{"n_layer": 10, "experts_per_token": 4, "d_expert": 96, "activation": "gelu", "router_score": "sigmoid", "routed_scale": 1.0, "balance_bias": false, "shared_expert_gate": true, "lr_router": 0.00143, "norm": "layernorm", "norm_eps": 1e-05, "tie_embeddings": true, "grad_clip": 0.5, "batch_tokens": [32768, 65536, 98304], "train_tokens": 573200000}
Below are experts of layer 3 (counted from 0) of a mixture-of-experts language model. Rows are named router (the router's row for the expert), down (a neuron's output weights, with its number) and show model dimensions 64-95. Each number is 128 + 32 x the weight over its row's rms, rounded and kept within 0 to 255. Numbers have three digits each.
Before each expert's rows: "comes before" lists some tokens at least twice as common just after its tokens as in all text; "raises" lists some tokens whose logits its average output raises strongly, later layers aside. This comes from a sample of Wikipedia text that the model never trained on. Tokens count by the router's weight.

# expert 139
comes before: " and", " the", " 19", " which", " but", " he"
raises: " which", " but", " and"
router:129139164108053129133125099116109167092076170129146133101139091130123177102090107146106143168112
down0:047114135124156136137065136127132082159113090169125142139137176135131140092163110112127135106133
down1:124123126138103099228130157157168128074089121109120173132111076179164108191113128117111073168093
down2:140081154184183105134118137083171158122195183171127114101171110077160074129175082103141068131121
down3:088157176116155166099103088100091118112093152170117140135165107081107133134113132154141135107126
down4:146100127106056072111179125147132166093203164126086115136085150112091056135172101106138135132139
down5:162119130153199092139122098083134138129126189069152132099160150092146106103155147137157124112104
down6:144096158122152169132151149100120095118123114213147088102095199134178122127134121142111131114141
down7:127078126108116134121152162113157127117133096159090122114117100169114144149116174143107122178130
down8:123108153130142158124127123118102112075164100117123103165174123132146114123089139168130110051086
down9:109179149052099091066132091138094150164073134178042078192108158121130175098086158143186140074090
down10:085123077160072126147196075108139199112110092200158144123167163164104117161155152140105220163119
down11:130107132165093097190178091077150181178140108112160093142152050138133137142146149166165098152091
down12:099085102074141066117109115203123140105124155132135100079116158106089146142145131178161139157171
down13:139147100158142122117090148061160132127106079155177118118173124121074138133122096159124173116138
down14:143132174071130138132135158146094103145082163101127145117085157157112193130143140124096117110101
down15:097147110105181145062145155159115150165145137091147095163170106083155167062096096127071116095129
down16:131058121119094126165112183083148122099153102115127117121151151119104171116071112165109146115144
down17:110120114127136172129123070093129148204149078141095134157114169146123121160123088131152174090117
down18:106085098103162076085168168111184123046110130172060067118127154095110125151156116085126137161111
down19:074121125140179141125106154109169108182173098143133134107148059176086112117172098167096103172106
down20:129179149204163106097112098142106119168115143078124134132104086170123132179144097173132059139112
down21:109093121145092100113098144105157085112106139189123110137081129123141106142115124062153184174213
down22:171098082158120159103147172118178120133120208178099163172107123150191096156100156113127073109101
down23:105154168139093054067140137159162117116103164115104076196076125124096123143084129141169146126074
down24:147134116184109115129138197106109132136084093100093044101156142152123110190105148115149095161139
down25:088185129108145114110098144127189180105114131161175088058188146144148147101132064121050080138160
down26:183154151148164147124145111158120121085173129056094121090147054105111082138104097109118131156083
down27:095094145116107140096139151121138143105142141149154184174092158163079182149114150188148116132103
down28:110160099122078078133097174173121092202140110103151161165074124162155078111130127137087144183112
down29:116183124121116120137100150119142122091139123147107147140158080090102123154156159172135100121144
down30:136142129149169216155124166121142047149183142091124177056137058153116132155102109137121129107112
down31:117150102119128120141121143144148105210113099144116133170158139152120051150080133142105101128118
down32:206105060135155123138136130110133157125114134105213098188107091137091122134128134144150138087093
down33:107155109168104143169145127070093136166164138092126161186116163142145104118139126185147155162163
down34:132070155159164166131069135139105173161120133113117122122170189067158170086148080162145148105128
down35:115095116180139159139110092125134151110086166100133118117065149095152135156076075136145115105086
down36:167113142116027153180138116150172135070172136180123085104115189124105108148168124109073138146113
down37:120117087127088142191086191108108207137119108170156129121180158168153104122162143119127141112104
down38:102097142114099202190056127105119144164225104205121122122160142147126110097162188145076100076122
down39:108106117124072100162126170134139178166145081175132100195152180106142179205144075079172097170103
down40:130164126128131110148140111171119164169072140128060114116166070127139132077156141139139170161160
down41:107088194154072133136116080118149169165143150130116142091130099152119076155145095157142146136116
down42:118170148128106092161123110123104097147058147101177059076095152173046107106107173087123107136154
down43:176047098139085134151161120170098113101159162085153117162113129105144143135124064196156123164154
down44:116118144157103139110174130076178079054139129105113112193107157105093115116199173144117168085115
down45:178132186105105179122119138119146115075125140132143123123090057103167129136050128140140090087036
down46:164096135122113051142171094141082164123164109172077107126109180120112140138123153166151130135110
down47:182153186141158095174132125105143055092137133118099128046108123096159102197073095165144109148154
down48:129118163173107108169098140094097169143155056145154105127190150144145104112135138139118156180131
down49:056168153101177139164109163162097051174176081107116164163139098097159172090128122161123162076105
down50:128164132201117110115136101130073142147116185082095132121135062150195109205144119114113080176085
down51:154066129080054131126124089154160082139183142142102127142096097139127163181142148116127123101094
down52:159186142149106133161153129084156143156117083114129138207088111107172160161131094193114114142107
down53:073151087152145153146086127079137148136132113149169086125123105124117137088044148129146115144135
down54:140109119138085195160094075095095082182155105119109120137133045102137154094172102147091132138193
down55:093124132126135151132134180121115166102095171177146094147125145082126089116076140096175100161156
down56:122124103165069126128150142125204108181105183180137139139074124134140097118166146102123091117040
down57:144129096097160130126122170153157086098126183145110108074126134114115094115097136136139193073154
down58:154106151158124103095110140104111112112149097149102125071124175132152127193153112198167116170144
down59:097167115097163102116125110127128093150152130190137102105112153136139090211085080104132118201128
down60:128124164116157159135141127091113169121203139204144120095152149206075132090131121136102122145149
down61:109185106102126118100143182149113144103175107123115087091133112103149140129099115158104171183161
down62:202129181171160079084139139123100160050120128128163103066101051070160125142118141117109073115095
down63:113129161108157063134098112148142102187126142084100127147135144088145059143175095200173116106129
down64:143090151149152106079148126147165163116064089136110114127115132122105059155105188124131133110069
down65:099152110147125118126125068104151166175122097174125125160106166135153175170109168092122105059097
down66:143078065152185101074105131101114159083094106153100098157119141126082133101100107131104159149096
down67:143132161167099061143065151150142147081123128100133110139097099142155070160125115200134084114176
down68:132074149175130142064096132155142104185163161148119094077120095079090125142104140135104131108111
down69:083137079053102155137115141186147146135206167101167131162110079130123095125163192139158135196120
down70:155151113093101159138095150077148125100145135128125165103125108077150066125210067221118115109086
down71:186149126051144141156129167102109143114149147130123154067104122117168199129123136140139084161165
down72:139167109132066142138096140102108083140116117119039103156132167137131102141166078115133180121176
down73:139060193057127131122196124093164144135093148126137103111115123156096102144215146115180133119139
down74:133197143146091146176104133143154117147097154131087111114099151179128151139128113113168057083113
down75:104145177183177078117109071159146078134151088221096160117139050095114072158113153110087146160121
down76:155059133151111098129167077107120109138157150116150093089145105074153119081136039167143112199100
down77:115138178120088149101185132147168219094096126103171088054167101133143126155162122111126114207123
down78:165107099199140085127143153128110099118026130125183132083138130107086106157063139191129186148129
down79:121150145162084124131021117179147129147170105130076188129137154143114125131077109109094106156155
down80:153029145099135092093094127128131071119116123135133058154169157150080125153183149141126041157126
down81:116075108110135138114168139118114125065117111149193156130113061142143136137175131100125081158125
down82:120201108105154128121076124123178187126105136116110185100119148105137118101056108100113157134146
down83:165145079124133113111130099129090130110126130071152146171153056191164087116126118105127163091078
down84:149178110129162146118086143097118158104151181151152128138114128207118153144106054159186111121076
down85:080146105179097164130102158164124146107164126162099178115133133131113089094141102123107136161170
down86:136098135158163086167094104148177138178194169139087158100149116163115135129105093168146124131096
down87:105112141081059143066124137138111148149130094181165145193106127154118110184097127139130093148118
down88:077142110105099169134147092135077167133196095212145095156138129126211111152165104133137195130190
down89:106181097138115116181153147080153154142089184099124079054096109193136158095113187123146089142106
down90:149144125157139161148119143162152129143173090085192104095183123078191144127180126081110111110119
down91:058181135185109124179175131160130126101128057186103147139146167218072158158136118084116143132100
down92:108081155186136095114161083112130067140096121210162108114128146115107122111086091143081131146151
down93:112080164115121178127047089096124122188136075132139118112163189070138125173127155119145075132119
down94:155124139120139111133171120108147115122073079099081103137138112102168156136106208125103204155146
down95:116147088109102124094121114062095091178104132107161145142150075143179147144165184192161156128105